Below are experts of layer 4 (counted from 0) of a mixture-of-experts language model. Rows are named router (the router's row for the expert) and show model dimensions 0-255. Each number is 200 + 20 x the weight over its row's rms, rounded and kept within 0 to 999.
Before each expert's rows: "mostly gets" lists some tokens that are sent to it at least half of the time. This comes from a sample of Wikipedia text that the model never trained on.

# expert 24
mostly gets: " him", " them", " they", " it", " They", " she"
router,198,199,198,173,244,174,207,205,203,198,187,178,194,211,221,220,182,193,212,207,216,172,179,235,170,193,187,192,222,215,205,185,170,165,186,220,195,230,204,211,200,194,213,199,208,213,174,170,206,193,183,164,195,197,192,191,210,192,190,209,227,175,196,177,207,202,196,240,187,202,214,171,207,181,215,209,201,221,232,229,204,198,158,211,236,211,216,192,214,227,163,229,210,187,177,197,180,198,166,209,206,204,196,168,180,178,182,195,184,240,210,169,205,196,183,195,191,238,207,187,187,226,218,194,165,203,214,191,185,199,185,172,182,193,204,189,211,223,188,172,212,199,204,228,201,197,179,184,180,193,199,200,190,210,185,201,208,217,217,203,205,212,185,238,139,195,192,189,200,182,226,224,172,183,232,219,185,160,196,219,183,187,203,185,182,225,202,243,174,167,188,206,215,175,191,214,224,186,216,181,187,201,192,191,225,185,214,207,193,228,195,203,196,196,214,187,194,168,180,208,240,226,215,239,238,188,202,243,234,192,180,194,213,201,213,231,220,200,224,221,251,174,192,218,184,219,190,233,171,199,221,185,234,234,264,172

# expert 32
mostly gets: "ill", "ron", "eng", "uc", "ber", "ith"
router,183,228,170,207,170,195,203,232,224,177,199,224,207,183,210,183,177,166,204,193,197,224,221,216,211,232,210,239,224,193,190,196,216,182,208,196,231,231,216,171,205,211,201,220,191,213,226,170,194,211,167,219,203,187,199,210,190,214,182,195,197,178,251,196,177,217,173,170,194,186,188,194,199,237,196,181,158,209,176,183,222,211,196,181,181,190,224,209,201,203,191,179,187,201,202,196,189,209,216,188,217,219,187,253,190,203,210,200,218,187,191,207,215,210,165,209,216,195,192,218,180,217,224,195,202,178,179,174,196,198,241,179,201,209,165,211,198,214,190,195,216,199,192,208,201,193,162,207,220,159,169,219,227,194,230,199,201,186,174,168,236,203,161,197,198,211,173,183,230,187,165,165,225,184,198,169,193,188,191,190,208,233,192,230,208,202,154,183,221,181,221,199,158,157,183,203,201,182,187,177,183,247,191,184,178,167,213,153,212,195,192,231,193,209,222,210,212,196,190,177,181,220,167,183,194,198,173,213,202,189,188,180,211,194,185,191,203,184,217,177,201,180,169,223,189,202,232,170,196,248,212,235,219,223,175,209

# expert 33
mostly gets: " —;", "*;", " ·", " |", " –;", " /"
router,173,205,179,200,228,177,191,171,198,169,220,182,207,211,213,222,186,205,196,238,215,190,175,201,217,180,180,189,196,203,212,172,211,184,188,203,190,220,198,195,190,210,178,157,181,185,161,183,223,205,176,185,166,192,227,184,212,174,193,220,212,218,197,184,233,223,199,223,210,195,209,173,205,176,224,208,189,218,231,213,207,198,170,209,228,198,214,164,194,194,177,210,217,208,185,194,158,203,205,211,213,197,197,188,185,204,165,184,229,210,178,201,225,205,194,193,176,198,188,251,225,181,231,195,183,188,180,180,195,193,202,187,208,210,240,219,195,204,176,168,196,210,204,197,200,201,219,200,196,208,187,184,193,178,203,191,187,219,240,214,208,224,194,198,140,173,205,207,185,183,216,230,191,184,215,197,168,180,206,208,211,173,194,209,169,203,195,239,159,168,180,214,206,171,179,198,254,145,183,205,190,200,193,166,239,211,213,207,193,215,226,200,172,190,236,199,206,165,176,186,245,220,241,174,221,194,210,208,216,173,205,176,185,207,232,212,211,179,182,212,232,169,185,216,202,170,169,230,200,193,222,181,217,216,234,208

# expert 17
mostly gets: "–", "0", "‍–‍", " lb", "5", "×"
router,203,177,213,170,187,206,186,200,215,189,185,180,179,227,219,201,214,180,243,191,213,176,182,209,174,217,164,177,183,210,197,153,215,186,218,220,188,195,166,181,192,207,198,209,181,191,176,191,201,178,231,182,187,179,216,190,178,162,204,216,215,203,174,215,211,197,180,180,212,183,165,186,192,198,193,235,169,187,223,218,200,190,161,248,209,218,227,232,200,195,206,190,251,213,205,172,175,228,193,192,177,216,213,181,195,197,185,180,212,238,171,187,197,187,191,225,193,225,231,189,197,196,186,192,177,237,191,191,182,201,187,192,189,239,204,221,192,193,249,172,207,196,238,218,211,200,202,206,197,210,229,174,185,177,200,198,181,205,214,223,196,165,214,202,184,192,193,197,180,172,197,230,170,207,236,190,212,214,188,210,152,194,177,203,203,179,227,178,173,209,194,215,205,184,147,203,204,188,197,205,189,194,197,193,188,186,207,216,216,180,165,184,209,169,198,188,171,176,164,206,192,215,205,219,237,182,187,217,201,249,163,195,227,198,171,221,204,193,219,217,230,206,215,208,175,222,181,222,194,165,220,218,221,204,250,194

# expert 41
mostly gets: ")\n", ".\n\n", "\n\n", " |\n", "\n", "=="
router,222,205,176,174,227,208,182,169,159,191,226,194,176,191,219,201,171,183,224,177,221,192,184,204,197,195,180,190,212,208,206,191,215,174,219,220,183,205,186,211,210,195,193,219,194,183,193,190,167,178,197,200,214,200,212,192,174,178,200,189,207,201,219,195,205,213,172,216,201,184,218,194,201,173,213,186,192,235,211,214,211,210,182,193,210,233,191,165,208,242,191,166,226,232,171,201,172,202,189,218,203,212,227,184,193,202,199,205,170,225,183,182,224,214,211,207,225,181,198,203,182,218,203,182,229,201,178,198,181,210,180,225,227,200,185,190,244,177,209,185,231,191,184,181,170,212,176,207,159,208,202,177,196,214,174,199,182,209,209,229,220,173,190,213,230,181,234,205,184,209,238,207,190,172,212,223,170,203,182,195,208,243,238,200,181,215,201,227,195,194,170,240,213,205,211,174,221,166,221,213,184,184,174,225,209,195,217,208,218,170,205,212,198,184,247,178,213,211,191,212,155,212,211,198,216,182,212,239,217,180,208,217,149,249,191,213,213,200,205,218,192,246,164,194,170,168,178,225,220,180,184,173,223,235,193,160

# expert 26
mostly gets: "/a", "aim", "add", "inn", "ZE", ".D"
router,206,205,210,187,195,207,193,224,222,172,192,236,196,179,164,185,200,172,217,249,224,202,214,212,210,206,231,196,176,183,195,221,212,213,190,190,245,242,233,217,211,216,184,219,224,179,180,166,212,207,218,190,187,183,201,149,214,221,223,207,218,208,218,209,185,186,216,198,182,174,166,231,172,195,205,181,184,206,206,218,183,196,182,232,233,176,206,209,162,225,221,194,178,177,180,172,179,174,203,190,192,219,220,231,207,232,186,226,214,208,210,203,191,195,177,184,213,180,160,197,210,202,182,197,173,230,213,166,165,170,192,228,215,210,195,175,189,198,196,171,176,209,197,218,182,238,209,186,194,190,198,204,224,225,198,209,199,202,185,212,220,189,235,196,207,170,176,179,177,193,206,170,207,227,193,236,197,195,170,187,193,188,194,198,204,164,167,171,194,187,211,174,195,199,144,215,198,193,195,188,196,210,178,181,187,217,200,171,167,182,227,211,193,185,214,198,235,188,221,241,200,209,204,202,202,175,166,180,160,188,172,195,215,199,222,184,198,177,211,223,203,176,216,201,228,213,233,182,180,246,203,229,195,178,179,194

# expert 47
mostly gets: "′", "%", "°N", "/a", " million", "°W"
router,201,202,224,187,198,190,186,217,211,188,212,159,197,197,206,189,208,186,209,185,196,155,186,184,176,216,188,199,208,218,194,213,214,182,215,227,201,225,198,220,199,200,222,223,205,205,163,197,189,191,202,183,196,158,219,214,190,178,229,227,228,192,209,202,187,165,189,190,219,199,180,216,188,206,199,196,177,205,202,217,176,194,168,230,209,202,186,232,209,216,193,203,228,177,203,202,179,177,191,215,169,230,183,196,198,173,182,189,216,224,246,180,197,177,177,201,179,236,211,178,195,203,176,196,167,235,190,180,204,200,197,172,175,213,216,233,214,193,207,188,188,196,208,218,187,191,214,181,185,181,203,175,241,189,186,191,175,206,181,196,216,173,192,214,183,167,239,180,178,190,235,232,198,171,243,170,214,190,178,197,176,194,196,175,203,201,189,164,173,207,209,204,211,159,155,228,219,192,201,192,200,198,159,138,195,212,181,205,192,198,194,179,220,182,224,188,165,199,162,211,214,221,202,227,243,192,171,237,212,225,183,213,227,205,187,198,187,195,255,233,216,186,196,199,178,230,200,238,198,200,202,184,221,200,252,196

# expert 34
mostly gets: "/a", "]", " ?", " Yes", " +", "°N"
router,213,184,205,179,229,185,200,189,214,187,218,176,195,213,226,196,199,174,197,204,188,170,186,211,156,202,189,180,205,219,202,180,199,186,207,238,176,229,191,220,204,199,209,212,199,196,167,188,189,202,221,166,205,191,207,220,200,180,213,212,224,191,190,187,183,171,179,200,193,188,194,193,191,186,205,178,193,200,203,200,206,201,155,228,193,187,193,211,213,201,164,204,228,194,202,178,170,201,209,219,187,219,175,195,184,186,180,186,228,218,200,174,198,179,160,219,160,237,240,211,209,214,190,209,166,207,192,189,189,207,213,165,159,214,213,193,197,181,204,186,196,202,212,223,184,201,210,214,182,188,227,189,230,189,185,222,198,211,209,215,180,191,208,213,164,183,224,183,161,192,220,225,172,183,224,178,177,184,182,195,187,206,188,206,200,194,204,208,171,181,197,194,186,153,181,216,197,153,221,219,193,179,195,171,182,174,214,198,203,225,162,195,209,186,220,161,179,165,174,205,219,199,198,220,249,191,181,228,251,205,190,210,226,206,205,233,224,185,220,223,249,198,211,225,186,236,191,243,194,181,222,181,237,195,273,183

# expert 9
mostly gets: " years", " time", " year", " century", " season", " round"
router,210,185,197,190,175,183,184,178,166,188,195,174,203,172,226,175,253,187,163,170,222,229,190,178,183,212,199,180,199,232,173,222,178,190,182,220,214,167,222,216,220,198,206,190,212,190,206,249,169,190,183,238,207,192,225,227,202,178,186,200,199,208,169,216,248,199,206,219,199,205,230,223,189,233,211,211,179,208,208,195,172,207,175,203,196,198,190,216,177,177,196,186,191,176,211,172,208,159,203,196,199,205,170,179,190,197,211,199,218,203,245,263,206,254,202,198,211,185,245,202,227,246,175,195,190,221,207,222,211,216,190,202,208,190,186,196,238,190,194,224,221,189,181,237,202,201,201,178,228,153,196,218,191,211,208,181,193,212,221,218,204,190,221,195,240,215,201,181,182,198,215,214,213,190,219,209,235,207,178,182,204,231,199,190,223,197,245,181,177,223,199,210,233,212,227,162,198,206,208,170,191,206,206,177,233,227,221,199,213,189,187,183,198,219,211,208,222,193,196,249,204,171,191,207,217,194,212,223,211,210,189,213,204,194,222,187,189,214,209,192,220,198,225,173,189,220,200,189,202,203,203,227,175,221,168,203

# expert 29
mostly gets: " a", " an", " first", " his", " their", " its"
router,178,220,205,184,184,168,194,233,168,196,187,210,239,191,145,199,237,188,229,188,186,211,189,176,200,182,157,166,209,201,186,160,166,215,217,209,182,192,229,175,171,229,162,171,194,173,224,233,189,212,212,195,189,235,204,193,204,223,184,227,214,190,161,234,187,192,205,168,174,199,195,210,196,213,186,193,221,199,204,211,198,207,194,194,202,157,211,187,167,149,193,208,209,207,227,234,197,180,158,188,202,172,210,198,165,196,240,184,233,173,197,200,186,193,181,217,223,212,203,222,208,209,203,180,177,198,249,246,195,208,229,215,224,172,183,202,201,201,201,200,216,217,188,184,176,211,183,208,208,195,194,212,202,201,225,213,194,202,188,207,202,159,211,216,207,226,179,212,184,250,205,194,197,178,185,201,207,193,193,188,192,171,181,185,242,196,190,209,197,188,201,223,199,213,214,202,186,208,182,241,212,190,224,222,211,182,201,185,209,187,216,170,192,195,204,212,189,203,218,203,148,203,219,207,211,208,174,165,243,199,236,202,224,227,193,187,211,188,193,200,177,177,220,169,206,205,168,218,220,182,205,221,191,214,164,206

# expert 21
mostly gets: ")\"", "...", " contains", "\")", " came", " itself"
router,203,221,183,185,205,187,174,209,204,226,209,199,191,236,231,213,206,189,193,186,203,167,212,221,200,190,217,191,200,209,207,180,196,167,165,239,182,216,190,201,212,229,210,215,173,200,169,172,211,189,208,161,204,197,215,192,186,173,193,193,234,180,178,216,196,184,195,203,224,190,223,199,203,191,203,204,193,221,237,240,191,209,175,204,207,212,180,208,212,194,161,225,205,198,167,231,159,192,197,202,201,198,211,167,199,201,182,198,204,218,187,174,235,186,192,191,198,226,202,217,192,178,192,193,168,221,225,191,195,212,190,149,176,182,229,221,203,197,196,183,164,175,204,209,203,231,196,192,179,202,205,184,200,179,197,189,174,214,211,197,196,215,193,212,151,204,215,189,187,206,209,239,178,178,234,201,172,191,186,206,195,168,196,169,192,211,207,222,228,159,195,202,185,177,189,213,208,150,218,199,190,177,197,181,228,216,201,208,203,220,192,195,214,209,213,158,204,172,174,218,246,210,200,210,226,198,170,243,226,164,189,214,217,203,187,227,202,214,195,219,220,189,216,185,200,221,192,244,179,178,220,157,234,211,283,185

# expert 43
mostly gets: ")\n", " |\n", "\n", ";\n", " information", "\"\n"
router,209,196,182,189,195,201,195,186,198,173,245,178,221,204,234,206,176,209,201,207,216,171,175,201,202,203,233,190,209,197,225,209,214,166,170,211,203,215,182,221,208,204,218,207,178,209,174,187,210,187,235,178,173,188,244,195,203,195,222,229,212,204,189,185,246,208,215,219,221,199,192,207,198,191,202,196,180,208,256,189,216,178,159,208,212,209,209,208,204,247,211,193,207,185,175,202,158,192,200,224,189,214,212,179,194,197,208,229,160,200,209,210,208,200,219,219,180,182,204,237,195,235,205,189,204,202,189,223,184,212,171,157,232,212,152,238,208,241,188,220,177,205,198,197,205,171,231,203,193,191,203,181,183,170,186,189,199,216,235,200,214,210,203,189,188,164,210,190,211,174,192,213,184,197,236,210,184,185,184,164,186,207,184,181,212,212,232,203,172,180,200,196,212,152,218,200,217,176,211,191,192,162,195,200,213,169,193,221,217,161,205,206,197,193,218,190,208,174,171,178,212,212,236,232,228,222,201,210,223,221,189,185,209,182,155,230,252,200,190,235,221,214,200,216,198,198,213,215,189,210,213,150,193,209,215,168